Experts of a small language model: 8 picks a token, 32 empty slots to pick.
Below are experts of layer 5 (counted from 0) of a mixture-of-experts language model. Rows are named router (the router's row for the expert), gate (a neuron's input weights, with its number), up (a neuron's input weights, with its number), down (a neuron's output weights, with its number) and show model dimensions 0-63. Each number is 128 + 32 x the weight over its row's rms, rounded and kept within 0 to 255.
After each expert's rows: a language model's description of what the expert responds to; "mostly gets" lists some tokens that are sent to it at least half of the time. This comes from a sample of Wikipedia text that the model never trained on.

# expert 27
router [ 95 140 129 118 113 156 172 188 147 141 104 102 127 139 104 122 136 133  99 115 115 103 111  92 132 139  93 142 147  53 129 130 152 123 112 121 112 125 115  54 133  92 133 142 123  96 105  59 116 160 202 133  82 128  75 161 101 133 125 112 123  66 117 151]
gate2 [175 141 125 112 177 189 125 115 189 137 169  97 146 160 123 158 123 148 131 151 168 129  81 103 114 110 166 111 144 157 120 164 122 148  96 160 124 121  82 101  68 102  96  88  96 141 146 120 123 120 173 182 104  82 122 119 150 102 124 170  99 147 174 137]
up2 [140 103 129 141 176 143 134 102 180 175 137 112 151 164 151 194 124 157  59 131 126 105  35 111 141 152 104 142 140  89  75 130 140 200 124 115 113 173 108  66  94 130 103 153 135 124 104  95 107 130 130 155 102 140 161 139 168  96  99 132  93 125 184 120]
down2 [166 133 142 114 150 109 157 133 115  85 107 168 158 152 142 148  67 119 120 127 111  93 185 155 112  75 111 140  95  63 144 116 119 122 147  80  96 166 171 182 124 172 132 154 124 173  42 116 139 202  74  56 120 127 155 109 129 147 161 142 153 131 144 135]
Description: Line-initial tokens and headers. First token of a line or paragraph, such as The after a heading, = title marks, list dashes, and infobox labels like Family:.
mostly gets: "The", " Born:", " \"The", " However,", " Genus:", " name:"

# expert 11
router [160 156 102 133  88 125 123 137 136 135 148  90 137 133 158 122 130 140 170 162 120 114 133 131 180  79 122 160 151 172 140 129 148 101 101  98  99  92 115 155 108 117 119 136 112  89 111 117 120 153 142 128 118 226 113 135 153 185 115 177 130 100 186 180]
gate0 [137 157 100 138  89 133  75 162  44 143 127 168 134 132 127 116 106 159 154 141 149 119 100 128 173 121 185 138 169 142 158 153 124  94  73 150  98  96  77 172 106 160  61 122 149 198 164 142 121 149 116 150 119 161 115 170 162 124 150 160 133  87  91 143]
up0 [115 122 109 168 159 178 116 126  77 102 163 109 134 104  83 147 157  88 118 117 134 145 105 144  99  73 187 115 131 176 145 139  88 145 140 118 126  93 146 125 123  83 164 178  92  96 126 155 107 181 120 136 129  49 146 171 222 138 224 170  98 104 135 112]
down0 [136 122  52  82 113 143 115  56 119  86 207 101 165 165  82 161 145  93 130 122 119 121 121 142 106 117 125  88 126 167 163 127 117 173 133 204 123 107 130 112  83 108 162 109 152 142  66 101 104 156 173 162 213 201 158 148 110 114 100 116 181  93 144 116]
Description: Foreign-name vowel endings. Short vowel-and-s endings inside foreign or technical words and names, such as Orleans, Frevola, Indus, hypothesized, leucocephala.
mostly gets: "ez", "ization", "ricts", "rez", "hens", "rator"

# expert 25
router [129 162  98 136 125 162 167 115 137 113 146 107 119  95 148  94 152 103  72 121 101  87 112  98 162 100  63 172 116 117 141 100 151  74 122 122 127 140 118 145 141  63 216 187 171 140  95 122 150 157 106  93 125 160  31 167 146 192 140 165 156 114 154 140]
gate5 [178 122 177 100 138 148 114 100 178  92 116 159  71 162  76 185 145 132 113  92 131  63 192 116 117 193  99 136 145 133 118 109 157 102 153  45 168 138 101 150 147 138  98 111 116  87  91 114 116 132 141 114 107 174 168  90 107 122 123 147 118 194 125  96]
up5 [155 159 106 132 121 127 181  96 152  84 118 118 136 107 135 161 123  70 141 152 135 141  91 159 129  72 135  89 119 109 182  35 111  97 147 174 103  97 122 140 140 170 152 139 131 130 164 148 109  90  98 111 193 127 117 157  83 194 147 143 144  89 130  97]
down5 [153 108  80 206 124 154  81 137 117 124 117 144 104 146 129 176 122 117 107 105 156 134 166 139 140 139 140 148 108 127 137 127 101 132 150 111 165 143 167 135 143 148 181 156 198 144 151  87 146 123  97 161  39 127 147 100 175 213  88 160  88 145 121  67]
Description: Inner Latinate stem pieces. Inner stem pieces of longer Latinate or technical words before suffixes, such as serv, pol, organ, "unm-ov-ing", "cytop-l-asmic".
mostly gets: "ilit", " serv", " custom", " pol", " reserv", "ograph"

# expert 54
router [ 98 147 166 122 183  95 135 127 126 127 123 102 136  73 146 123  66 119 112 183 103 160 164 113 131 127 122 152 121 126  89  91 123  83 123 128 125 139 100 109 114 141 146 218 138 127 111 136 195 126 138 175 126 165 119 163 166 142 172 141 144 116 211 154]
gate0 [135 104 137 116 108 142 143 113  57  83  95  87  79 103 158 108 159 121 185 103 151 152 136 102 140 111 140 154 149 150  69 167 145 118 136 123 168  72 136 187 173 138 108 144 146 132  65 102 125 194 147 146  62  82 104 134 147  95 158 105 144  81 165 133]
up0 [116 139 180 150 135  83  69 164 192 102 126 152 145 122 170  98 174 105 133 138 156  89 150 117 100 134 149 120 111 169  72  82 155 114 129 113 111  88 121 155 120 129 195 132 166 154 172 166 124  71 126 109 131 127  98  64 107 160  82 139 157 117 155 144]
down0 [141 129  96  91 124 164 139  76 189 159 141 170 156 103 173 143 154 109 101 108 147 100 168 177 112  86 114  77  74 133 156 141 136 122 117 154 146  88 152 108  94 119 106 113  75 166  89 169 138  88  89 101 107 116 106 140 123 140 175 157 127 175  76 132]
Description: Place names and numerals. Ends of proper nouns and Roman numerals before punctuation, such as World War II, Kong, Kent, -shire, London, and tokens carrying commas.
mostly gets: " III", " Kong", " Kent", " Britain", "shire", " Ohio"

# expert 51
router [ 91 138 148 129  94 107 114 158 136 132 127 102 146  99 169 125  94  34 160 159  87 157 141  80 138 110  98 165  79 169 125 117 214  34  92  47 134 114 101  70  73 124 109 149 142 126  80 138 112 161 138  98 126 150 134 128 159 121 143 115 150 101 155 165]
gate0 [ 86 123  99 120 145  78  99 142 127 129 102 156  82 183 114 114 145 114 132 122 103 143 127  86 141 188 135 158 161 121 160  42 128  75 136  77 117 140 145 130 117  85 151 169 140 105 109 191  80 126 178 132 149 156 185 163 118 142  62 125 198 148  88 122]
up0 [ 73 121 138 141  81 157 132  61 103 143 158 137  99 145 133 187  83 110 158 125 156 103 141 140 104 133  68 121  96 103 149 164 183  94 110 172 115  64 107 117 104 118 109 141 100  48 147 132  98 116 134 117 135  96 123 164 137 145 120 175 150 143 145 151]
down0 [133 104 138  74 171 160 111 129 107 202 113 149 155 150 135 184 101 138  68 129  69  65 138 104 136  90  36  81 101 158 169 137 119 110 183 157 115 180 176 114 105 151 102 128 148 156 173 152 112  58 120 147 113 152 128 131 109 106 132  96 143 102 138 102]
Description: Name and place endings. Final pieces of foreign surnames and place names, such as -ović, -ski, -ova, -son, Pembrokeshire, Cornwall, Hohenzollern.
mostly gets: "ova", "ović", "ski", "dale", "ić", "ya"

# expert 59
router [142 130 124  73  89 141 130 136  66 124 116 125 150  85 165  64 133 139 185 146 110 125 105 110 141  79  99 113 107 122 129 105 207 105 112  99 143 135  95 125 195  75 114 125  99 148  55  88 126 158 193 110  74 136 158 113 187 188 156 153 148 137 149 183]
gate0 [171  96 181 158 113 146 110  91 139 158 167 127  97 128 115  95 118 140 118 152 106 137 133  91 125 119  81 137 133 127 137  99 111 106 133 112  91 179  90 144 185 140 142 200  98 108 154 123 175 160  98 130  94 119 169 144  94 145 175  90 138 210 101 172]
up0 [236 165 100 123 118 146 108 120 145 101  71 148 141  95 109 137 114 160  70 171  63 115  72 130 154 113 133 117  98 163 117 114 100 179 143 149 128 103 126 128 158 128  85 108 115 116 148 162 137 117  96 147 103 111  81 126 145 168 126 156 154 120 157  87]
down0 [ 99 160 137 105 172  78 124  93  99 113 118 112 141 116 111 110 154 130 120 147 190  68  69  95 158 170 145  95 180 130 150  88 203 201  74 145 142 113 122 107 168 135 175 150 132 139 138  97 131 114  91 125 185 133  93  75 179 142 145 105 191 159 126 116]
Description: Pieces after at/in/after. Word pieces following prefixes or prepositions like in, after, at, such as inscription, afternoon, aftershocks, Byzantine, plus before, least, Later.
mostly gets: " before", " least", " Later", " Arth", " inst", "After"

# expert 35
router [122 150 138  94 113  62 113 141 136 121 150 109 154 111 174  97 113 126 143 154 108  79 131 110 148 122 103 111  88 153  83  90 144  80 160 122  82 159 101 133 169 107 153 149 107 138 155  94 124 160 159 113  95 136 123 134 158 145 126 131 154  38 137 170]
gate0 [ 84 151 166 123 104 162 142 120  91 160 132 112 140  69 156 117 133 162 138  70 140 127 129  99  64 107  57  78 114  90 132 122 155 110 139 146 141  77 139 140 125 144 185 107 145 187 133  94 117 150  99  93 155  46 116  47 135 129  96  91 130 160 130 120]
up0 [156 108 143 146 116 170 148  84  81 156 116 110 133 137  91 126 187 161 163 155 110 149 148 144 134 125 112 126 190 120  99 139 125 132  66 144 145  69 134 108 121 164 105 158  70 233  92 114 160 160 154  99 112 127 118  93  86 100 144 149  75 111 142 109]
down0 [117 100  72 141 167 161  94 142  96 143 163 146  85 117 141 141  91  97 160 213 115  93 141  90 116 167 126 119  94  52 174 100  81 160  98 176 105 127  84 107  74 128 135 176 154 246  55 141 133 129  91  97  74 158 156 112  90 168  88  93 116 128 125 108]
Description: Place-name middles. Middle or final pieces of place and proper names, such as Vancouver, Zealand, Angeles, Manchester, Mineiro, plus verb endings like negotiated.
mostly gets: " Zealand", " America", "ador", "alleng", " Angeles", "anchester"

# expert 40
router [114 155 124  72 156 124 151 139  63 145 150  99 130 106  93 128 105 131 209 123 114 140 134 118 181 110  87 158 119  85 143  91 149  76 112 111 110 150  85 115 167 145 106 164  67 140 117 157 163 144 115 122 127 179 142 143 124 119 134 135 153 114 128 113]
gate0 [125 169  73 138 141 122 129 129 129 129 103 118 132 140 160  90 117 150 171 107 112 118  57 114 126 129 142 120 134  89 188  82 107 146 170 125 186 117 114 168 139 123 145 176  97 195  83 122 133 167 178  51 140 114 154 193 116 187  81 179 104 118 199 131]
up0 [141 125 212  99 144 105 117 107 175 111  59 121  87 110  92  76 103 160 159 121 114  95 127 109 144 239 128 152  76 137 162 128  66  82 142  87  97 198 132 161 123 189 111 113 118 132 168 153 106 139 100 164  98 109 141 130  31  78 119  88  92 103 152 157]
down0 [107 158  57 142  68 125 119 109 110 128 109 112 120  81 202 124 107 118 131 155 120 130 151 153 128 128 139 184  89 106 140  65 120 135 136 129  81 139 126 137 111 124 112 164 142 118 143 142 175 135 187 124 134 110 114  96 118  54  71 153  62 133 147 126]
Description: Subject pronouns. Subject pronouns opening a clause after a period, that or when, usually before a verb, such as he, it, she, they.
mostly gets: " he", " it", " He", " they", " who", " She"

# expert 53
router [ 95 150  98 109 143 111 137 148  94  74 128 122 152  82  97  41 107  90 143 136 163 104 156  95 122 107 118 129 105 108 107  59 134  76 112 128  89 164 131  69  91 157 122 143 130 153  45 121 130 156 135 103  87 146 141 150 148 139 115 157 117  65 193 127]
gate0 [159 141 176 169 127 121  75 117  55  87 147 129 122 128 157  55 169 120 119 145  74 151 159  82 107 189 124 132  68 143 137 126  85 111 155 132 108 144 118 169  88 180 161 169  87 195  93 119 129 103 183 144 114 169 114 130 104 155 109 120 196 171 123  99]
up0 [122 171 165 142 162 134 143 167 150 129 162 173 141 129 113 158  87 129 149  80  93  60 185 116 159 138 167 110  92 133 134 193 138 127 111 147 150 147 114 158 119 159  47 134  92 106 113 123 139 152 122 132 152  76 121 120 115 100 100 118 174  89 161 100]
down0 [132 148 166 137 112 127 104 184  51 117 135 145 120  99 196 104 106 178 120 145 125 181 140 137 141 151  89  99 166 187 122 161 144  85 140 135 105 100 169 170  95 144 207 142 118 206  97 145 154 161 106 146 135 196 152 183 154 133 131 155 131 130 168 178]
Description: Commas and and. Commas attached to word endings in lists and place names, such as Massachusetts, Oregon, production, plus and joining clauses.
mostly gets: "s,", "a,", ",", "),", "er,", "y,"

# expert 39
router [102 111 191  87  78 122 147 145  52  37 110 115 184  82 157  43  98 124 172 137 161  96 112  73 124  76 122 108 116 107  77  97 148  90 125 112 144 144 106  73 160  71 144 147  94 187  84 109 160 147 143 193 103 150  77 153 154 125 163 130 190 114 143 163]
gate8 [124 111 158  74  89 152 131 141 153  92 172 178 176 175 126  81 108 110 173 158 148  94 155 171 149 122  58  47 128 101  90 107 115 142  62 149 143 165  96 130 138  73 161 162 110 157 137 140 151 126 194 146 116 122 151 146 137 112 195 139 100 139 153 114]
up8 [ 92 119 147  94  71 113 106  89 108 117 132 134  91 129  94 111  68 147  98 151  96  90 136 131 200  75 153 190 124 102 131 102 116  95 110 149 123  97 150 117  98 108 150 170 118 139  70 117 173 148 144  70  98 115 107 123 159 104 172 106 143 140 110 124]
down8 [126  90 167 129 119 160 116 190 152  92 119  89 121 136  82 206 213 116 109  98 181  96 137 150 172 128 140  56 167  85 174 136 121 113 105 138 132 114 137 144 104 145 109 133 169 147 146 112 162 146 152 126 104 156 108 127 158 133 170  92 121 148 206 123]
Description: Place and position prepositions. Spatial prepositions like at, in, on, along, outside, around, and the word following them, as in at Oxford, at one point.
mostly gets: " along", " outside", " inside", " because", " at", "On"

# expert 15
router [136 123 140 102 128 156 173 135 120 122 154 107 127  32 192  66 111 135 153 113 130 102 147 129  90 125 141 146  53 190 130 123 150  60 135 135  73 120 118 121 124 159 152 121 170 135 123 131 207 157 139 177  86 140 121 150 130 108 201 185 161  85 134 190]
gate8 [164 164 105 177 106 149 118 163 122 132 168 107 148 196 138 133  67 160 117 132 103 100 119 129 144 123 196 179 102  96 101 161 101 121 173 115 112 198 158 165 114  93  97 102 139 158 125 140 100  74 124 173 103 117 122 127 166 167 105 143 163 104 118  89]
up8 [167  74 126 133 121 145 123 149 174 102 109 157  74 150 127 177 185 105 169 115 108 107 111 196 124 123 131 114  86 163 150 153 146 127  98 183  70 114 167 156 142 152 176 119 115 116  79 187 133 101 144 127 126 140  90  72  58 117 159  97 122 127 203 156]
down8 [144  94 105 131 117 156 153 171 119  34 114 137 109  94 164 105 184 184 149 111  95  62 151 156 141 145 126 124 112 151 132 120 149 136 124 140 142 123 112 130 112 104 129 123 109 127  38 130 118 157 112 123 197 138  99 156  76  78 135 152 129  98 156 171]
Description: Quantifiers and partitive of. Quantity words like two, three, all, both, many, several, plus the of in partitives such as one of, number of.
mostly gets: " three", " two", " all", " both", " these", " many"

# expert 8
router [ 87 160 148 118 127 101 149 145  79 136 131 141 155 139 125 154 102 117 139 134 163  95 207 137 141 116 143 120 121 159  62  85 124 163 117 109  82 126  74  73  90 162 151 147  77 134  92 155 117 189 151 156 112 188 117 129 163 164 177  88 133  83 151 124]
gate0 [163  86  95 171 157 134 159 115 199  90 110  79  93 129 164 152  66 151 192  66 171  95 136 140 139 139 158 115 151 126 121 103 139  94 144  72 139 162 108 134 120 116 152 101 136 107  79 124 154  79 127 132 137 149 124 105 117 130 106 112  96 106  40 121]
up0 [191 181  93 128 111 101 125  73 137  99 102 131 115  52 112 135 167 109 110 152  76 128 136 160 103 114 163 137 107  82  71 123  54 107 135 163  88  92 105 117  73 187 111 140 120 112 155 133 137 143 155 107 157  97 118 130  87 138 150  98 192 156 161 107]
down0 [143 141  15 145 106 135 106  93 133 179  92  49 169  71  95 139 129 102  73 127 173 102 120 159  99  88 148  78 140  76 105 130 138 164 125 151 126 100 120 131 168  96 152 133 111  96 143 125 179 153 116 135 162 158  93 134 122 145 147 157  97  80 106  89]
Description: Mid-word name fragments. Short letter chunks inside words and proper names, often after a capital syllable, such as Be-ij-ing, Pe-uge-ot, Bry-an.
mostly gets: " Man", "emy", "gg", "ye", "ergy", " Lank"

# expert 12
router [129 192 120 156 202 107 144 161 127 118 118 114 129 101 157  98 118 125 156  97 138 144 113 149 121 103  83 144  81 173 142  91 115  87 133  96  96 167  98 153 171 155 139 168 122 111 115 124 192 154 153 170 126 172 141 150 179 104 184  93 163  97 121 236]
gate8 [115 116 144  87 163  86 171 140 107 152 101 109 104  72 106 175 135 126 134  92 148 159 131 156 140 112 160 120  96 155 152 146 127 166 190 148 100  82 169 131 141 143  90 111 136 106 151 113 123 167 121 147  97 154 132 115 141  86 113 154 120  95 147 149]
up8 [ 76 135 153 172  96 106 116 162 124 139 149 131 111 120 107 109 141 102 101 134 117  90 128 211 195 168 170  88 163 107  81  86  75 163 130 164 174 174 162 128  89  91 138 168 177 115 124 185  95 181 132 109 115 126 136 123 120 137  95 180 153 129 142 106]
down8 [140 140  89 102 162 110 124 133  33  63 120 114  81 115 117 168 180 166 150 102 129 187 178 133  75 146  94 187  95 159 173 182 155 144 194  97 127 123 150 143 124  92 104 135 114 203 148 137 133 197 112 125 119 156 168  79 145 122 166 116  95 147  95 144]
Description: Auxiliaries and function words. Auxiliary verbs and common adverbs in running prose, such as has, had, have, been, also, often, and -ically endings.
mostly gets: " have", " has", " been", " also", " had", " are"

# expert 9
router [182 129 112  60 153  84 175 122 160  73 117 119 138  62 129 110  56  81 193 111 134 119 107 111 134 110 118 113 115  92 126  93 110 131  81  80 100 146 104 156 191 124 215 124 105 174 127 134 139 185 125  98  93 145  67 137 134 156 182 177 150  97 173 120]
gate8 [159 133  65  76  73 156 143 144  85 106 134 153 132 125 107 100 116 168 158 129 127 142  85 165 144  96 128 124 131 122 127 125  76 107 129 206 129  94 178 105 146 124 119 144 134 137 177 157  95 144 102 122 135 123 152  99 168 119 129 146 177  88  61 157]
up8 [138 110 193 108 126 139 120 133 105 149 211 131 116 110 139 108 128  94 141 148  92 106 176 178 109 129 156 145 173 170 100 130 133 177 197 112 134 138 123 160 138  68 134  82 121 147 118 143 109 118 105 123  93  30 108 109 162 177 151 118 143 111  92  91]
down8 [150  79 152  34 141 167 125 136 101 123  75 113 170 119 111  72 116 121 113 106 156 121  99  96 141 133  68  90 130 147 113 162 140 182 114 112 163 137 114 110 145  61 172 141 177 166 215 142 139 115 115 116 141 151  77 132  89 150 125 165  97 197 108 142]
Description: M and P word starts. Word-initial pieces, especially M/m and P/p, starting a word or name, as in AllMusic, Ole Miss, Piedmont, 100-meter.
mostly gets: " M", " m", "m", "-m", " rem", " p"

# expert 36
router [212 154 118 105 123 126 208 141 114 145 172 106 137 113 123 128 113 145 118 135  87  85 177 128 107  85 130 100 126 182 127 122  86 157 127 122 119 121 152 124 152  64 221 145 114 168  55  97 133 168 161  85 126 131 106 143 196 169 147 142 155 130 180 152]
gate5 [161 184 142 116  64 130 120 106 170 107 120 168  89 140 115 123  74  57 140 167 157 139 159 200 109 125 174 108  96  99 100 137 129 132 140 140  85 135  68 148 106 118 129 151 121 138  93  69 145 107 121  88 127 125 115 114 136 125  87 112 139 127 175 145]
up5 [ 54 110 156 114 149  85 130  55 199  99 160 140 133 120 191 117 101  73 132  82 196  93  92 109 105 120 175 160 126 160 200 139 153 139 180 107 164 144 110 160 143 163 191 170 105 133  61  73 126 127 115 100 141 150  72 125 140 161 130 102 145 116 112 107]
down5 [110 179 138 138 155 134 131  55 134  94 118 106 131  58 180 128 131 146 143 127 122 136 176 127 115 184 162 155 111 112  92 112 230 125 206 180 116 127 138 156 144 140  91 113 127 126 142 159 111 114 174  98 118 157 103  93 151 151  62 143 121 114 126 128]
Description: Syllables with i vowels. Word-internal pieces containing i or l, such as il, ig, imin, ordin, in prel-imin-ary, gu-il-ty, Eg-id-io, plus words like modern, public.
mostly gets: " modern", " public", " February", "il", "final", " main"

# expert 1
router [164 145 143  79 179 172 131 181 117  88 147 148 126 134 177 107 162 121  93 113 175  81 128 129 118  74 101 198  69 113 142 108 178 120 118 149 124 150 105  99 161 136 141 161  91 173 121 137 101 166 148 116  98 145 142 156 204 133 141 152 153 112 110 128]
gate0 [141 157 166 150 159 119 180 152 138  97 156 167 125 121 152 123 104 134 134 126 137 118 207 175 112  67 156 156  65 147 168  75  74 114 141 135 138 120 133 121  62 121 161 100 118 140 111 171  90 129  93 160 109  86 131 162 162 125 111 144 146 103  92 149]
up0 [135 158 136 137 142 114 111 122 115 102 145 109 133 144  93  86  89 166 134 120  96 111 116  85 103 125 118 114 147  92 146 130 109  91  70 148 135 143 165 142 154 164 140 138 196 149 153 189 119 126 119 134  79 144 135  71 133 115 126 123 163 113 119 209]
down0 [126 112 136 191 126  91 108 117 114 113 132 166  71 153  82 166 200  95  82  96 164 143 150 123 132 107 131  53 181 153 132 124 132 172 127  44  96 117 141 145 112 127 189 112 173  85  89  90 135 117 118  99 179 163 138 148 117 117  85 160 157 172 158 107]
Description: Mid-word English suffix pieces. Word-final or middle pieces of common English words after an initial fragment, such as ing, ent, ate, ue in "noth-ing", "d-ue".
mostly gets: " give", "uty", "oice", " order", " Swing", "ender"

# expert 63
router [122 175 133 134 144 145 160 155  94 116 112 109 133  90 121 103 113  84  92 189 152 112 131  93 107 118  77 188 141 158 136  96 127  92 110 107 102 190  94 101 149 158 112 146 149 121  91 107 136 142 125 159 134 235 130 197 110 128 194 172 160  97 161 125]
gate2 [144  66  80 128 140  55  73 125 105 137 167 113  98 121  92 170 141 143 142 146 102 142 124 135 119 133 134 145 140 211 110 150  92 136  86 146  86 112 131  71 110 133  91 131 166 100  65 146 149 130  93 100 112 153 139 100 107 106 124 148 128 145 151 102]
up2 [157 116 209 128 101 116  95 128  77 146  95 109 101 117 122 141  90 118  90 136 167 171 105 115  46 116 246 198 156 103 144 141  83 118 132 126 106 117 131 156  83 124 108 158 168 109  70 141 161 112 204 158 161  95 107 135 142  86 136 125 152  80 118 111]
down2 [133 104 178  94 106 169 152 169 108  95  91 168 139 125 180 100 103  91 145 141 184 140 106 181 166 187 156 122 145 131  73 116 142 130 111 101 157 129  99 119 106 178 128 130 166 128  76  69 161 130 163 151 143  69  85 110 157 133  91 166 156  91 133 127]
Description: Kin and group nouns. Nouns for people and groups (family, member, son, player, class) and final pieces of common nouns like warbler, thriller, phylogeny.
mostly gets: " family", " member", " members", " son", " father", " children"

# expert 28
router [144 144 130 142 160 163 194 123 115 136 173  96 155 104 127 145  69 117 153 103  96 148 110  78 118  78  70 129  58 120 142 109 133 108  87  29  81 159  97 134 189 118 170 122 106 164 127 134 128 114 175 131 127 124  76 122 124 162 158 127 148 128 125 133]
gate0 [184 110 121  89 134 115 165 104 130 137 164 104  85 147 111 116 103 177 121 164 169 168 151  80 181 113  90 158 100  71  87 119 114 125 122 171 102  90 205 116 101 167 119 161 122 126 128 111 139 114  87 114  97 180 135 125 182 179  78 162 113 117 128 152]
up0 [167 117 119 162 179  91  86 124 150  50 127 135 166  76  63 138 144 137 175 154  85 111 121  94  89 176 194  53  87  93 139 125 122 120  88  65  93 152 118 184 148 152 142 103 165  69 111 127 147 118 126 162 158 105 133  60 103 152 130  86 160 170  70 151]
down0 [117  62 123 132 180 138 170 161 128 147 129 147 126 116 143 124 134 159 164 134  86 101  42 107 129 170 132 136  96 102 133 104 119 158 113 102 144 134 188 127 129 164 190 141 144  91 196 122 125 124  72 121  73 126  72 126 111 127 120 128 162  47  89 177]
Description: Name-internal syllables. Short syllable pieces inside proper names of people and places, often after Mc, Mac or Ab, as in McLean, Balrog, Espoo.
mostly gets: "ro", "ra", " Co", " ra", " pro", " Pr"

# expert 6
router [147 181 158 111 169 134 180 213 102 133 101 144 158 107 122 115 107 107 136  86 154 131 186 121 152 110 153 191  62 140 156  94 134 104  99 121  95 149  49 108 148 139 112 169 134 150 131 114 161 118 148 174 133 134 122 174 147 145 183  72 146 136 131 125]
gate0 [131 128  93 174 138 118  66 154 113 108 158 106  90 110  92  77 135  89 111  65 160 123 133 107  76 179 115 116  71  53 165 129 151 147 118 157  93 117 143 155  81 109 148 177 155 115 102 102 123 122 130 128 106 108 129 179 141 159 165 143  91 105 210 143]
up0 [154 190  94 117  77 111  92 119 171  93 100 170 138 110 148 134 118 138  68 136 140  87 116 148 158 175 136 111  52 171 150 145 108 142 145 121 104 120 162  61  69  99 180 155 116 136 124 125 104 145  62 115 152 109 172 165 155  89  73 171 148 162  89 106]
down0 [ 81 154 143 163  97 171 142 127  52 138 115  79 163  69 141 131 130 104 117 157 160 183 129 184 159 130 150  97  88 139 180 155 126 176 154 101 175 126 124 167 155 131  77 107 128 133 130 132  96 106  70 113 192 133 108 159  88 113 144  79 139  85 137 140]
Description: Word fragments after consonants. Word-internal pieces right after a split-off initial letter, mostly b, h or w, such as h-alf, B-ene-ath, bul-k, NonSt-op.
mostly gets: "ureau", "ottom", "hich", "ream", "achelor", "ellow"

# expert 13
router [121 127  90 133 125  81 100 113 136 134 141 118 126  61 184  56 108  98 151 125 106 115 130  79 111  75 100 120 103  95  95 113 199  98  88 122 135 114  76 124 139  75 172 104 141 152  44 124 117 165 150  91  95 129 104 143 185 124 144 108 157 121 151 153]
gate0 [126 105 110 168  95 135 123 141 136 144  90 143  99 162 150  83 129 127 137  56 161 122  93 115  95 139 171 110 109 102 153 101  93 121  61 111  84 106 111 187 116 126 125 113 141 143 119 139 136 125  80 157 115  85 111 150 125 145 126 161 132 209 119 155]
up0 [111 139  81  82 167 121 162 131  83 116  99  89 143  97 148 132 140 132 110 104 120 146 137 151 130 112  94 133 135 121 161 107 119 128 102 156  71 118 129  74 104 209 108 109 132 132 134 152 167 155 132 247 166 126 149  86  63 157 104 151 112 124  65 113]
down0 [ 95 127 134 174  98  99 137 136 112 121 164 196 111  57 130 105 163 156 112 149 113 218 156 102 156 127 107  88 228  77  87 125  98  71  78 137 129 137 140 200 139 106  93 124 184  82 205 131 140 140 117  99 137 128 179  95  99 122 148  84 129 163 130  90]
Description: Name and place-name pieces. Inner pieces of foreign personal and place names, such as "Uz-b-ekistan", "Honol-ul-u", "Chel-se-a", "Tim-oth-y".
mostly gets: " Angeles", " Lank", "oslav", "ghan", "nold", "sen"

# expert 46
router [173 159 103 128 142 156 163 139 143  68 153  61 120 128 149  53 155  67 116 136 102 152 127 101 152 131 132 139 157 137 136 138 133 110  79  57  72 192 132 115 120 130 140 163  60 105  83  80 216 134 131 178 133 158  60 128  92  90 128 123 160 119 172 123]
gate0 [112 132 134 109  73 129  94 172 107 135 153 116 157 148 160 119 187 104 127 115 110 183 175  81  83 144 144 172 120 128 180 121 148 127  85 114 113 140 159 119 120  96 152 124  94  98 104 133 101 136  84 152 133 138 124 126 151  89 114 106 194 129  87  36]
up0 [165 138 114 162 116 145 152 106 163 173 107  89 134 178 145 132 198 187  97 138 111 145 163 105 176  67 183 161  91 174 131 132 156 118 203 158 144 139  66 150  99 172 138 102 134 120 141  83  95 164 152  51 119 100 116 111 145 160 113 137 128 136  65  99]
down0 [124 166  66 125 116 149 159 197 118  21 159  93 139 154 100 196 158 138 108 159 147 121 166 120 165 152 148 187  79 109 136 164 135  94 158 107  81 158 169 169 116 126 128 156 140 159 142 115 106 112 104 136 140  97 121 115 146 122  82 122 140 120 100 161]
Description: Coordinates and infobox numbers. Digits, degree and minute marks, bullets and UTC offsets in coordinates, population and time-zone infobox lines, such as ″E, UTC-5.
mostly gets: "′", " (5", " sq", " (7", " Coordinates:", " (18"

# expert 29
router [183 145 133  56  81  58 196 191 134 123 127  98 163 131 127 144 116 128 134 140 147 110 159 146 143 103 155 213 143 202 139  97 152  87 131  90 112  97  96  84  97  97 115 147 121 105 154 130 119 133 153 133 111 139 132 137 157 155 148 153 133 108 185 133]
gate0 [184 166 179 155 184  97 138 184 105 155 177 152 130 131 107  93 186 100  84 131 158 166 177  94  93 120 103  67  91 189 125 127  89 148 116 117 119 155 123  99 148 102 138  99  42 106 175 163 151  99 148  87 177 129 115 143  96 176 101 100 194 121  90 109]
up0 [136 143 150 121 120 144 152 173 129 123 112 131 148  81  83 191 117 116 133 104 199 134 152 160  87 103 160 114 139  89 175  78 119 108 113 107 139  84 142 119  81  98 154 125  33 141 115 138 178 104 106 138 156 132 162 105 127 120 140 123  91 116 127  91]
down0 [147  63  79  98 126 168 142 185 128 123 127  88  94 117 100 157 207 121 182  94  65 117 145 203 131  71  96 147 105 102 133 157 106 145 122  64 147 129 124 101 132 119 119  43 103 171 123  85 154 139 135  86 117 127 129 120 155 102 149  75 139 170 148 105]
Description: -ast/-eat word endings. Consonant-cluster word pieces that end a word or root, such as cast, devastated, neatly, outbreak, left, last, round.
mostly gets: "ast", " round", " last", " best", "oot", " fight"

# expert 43
router [111 147 156 147 171 134 129 179 119 125 154 141 182 111 109 119 104  78 138 105 128  85 141 121 148  84  99 171  49 151 126  85 112 119 105  95 120 145  70 105 121 142 147 166 112 145 106 137 133 127 165 130 146 152 111 136 142 146 158  63 151  97 100 134]
gate5 [108  98 194  63 151 121 160 174 114 134 121 165 122 153 114 164 146 168 121 106 181  59 154 171 158 107 156 135 133 152 136 155 149 140 139 128 112 130 117 157  92 117 147 108  85 139 189 175 146 169 145 139 111 121 112  71 134 110 174 190 160 145 142 137]
up5 [139 114 127 152 177 134  99 139 140 141 171  56 140 126 147  81 172 112  96 110 183 115 139 144 102  76 178 138 133 139 137 131  82 177 136  78 134 167 151 120 128 130 135 139 167 150 168  99 157 110 121 217 113  84 141  95 111  79 110  59 103 157 183 144]
down5 [172 131 163 125 174  83 159 141 120 141 109  93  91 166 135 144 173 122  96 105 165  66 148 149 133 141 125 112  66 122 162  87 145 156 151 101 163 176  90  82 130 110  84 146 170 176  70 105 149  72 101 135  97  93 144  95 183 140 113 126 155 125 165  74]
Description: Capitalized name pieces. Early pieces of proper names after a capital initial, such as "R-ale-igh", "W-ür-zburg", "East R-uther-ford", or vowel pieces like e, o.
mostly gets: " Gra", " Hy", " Ste", " Free", " We", " White"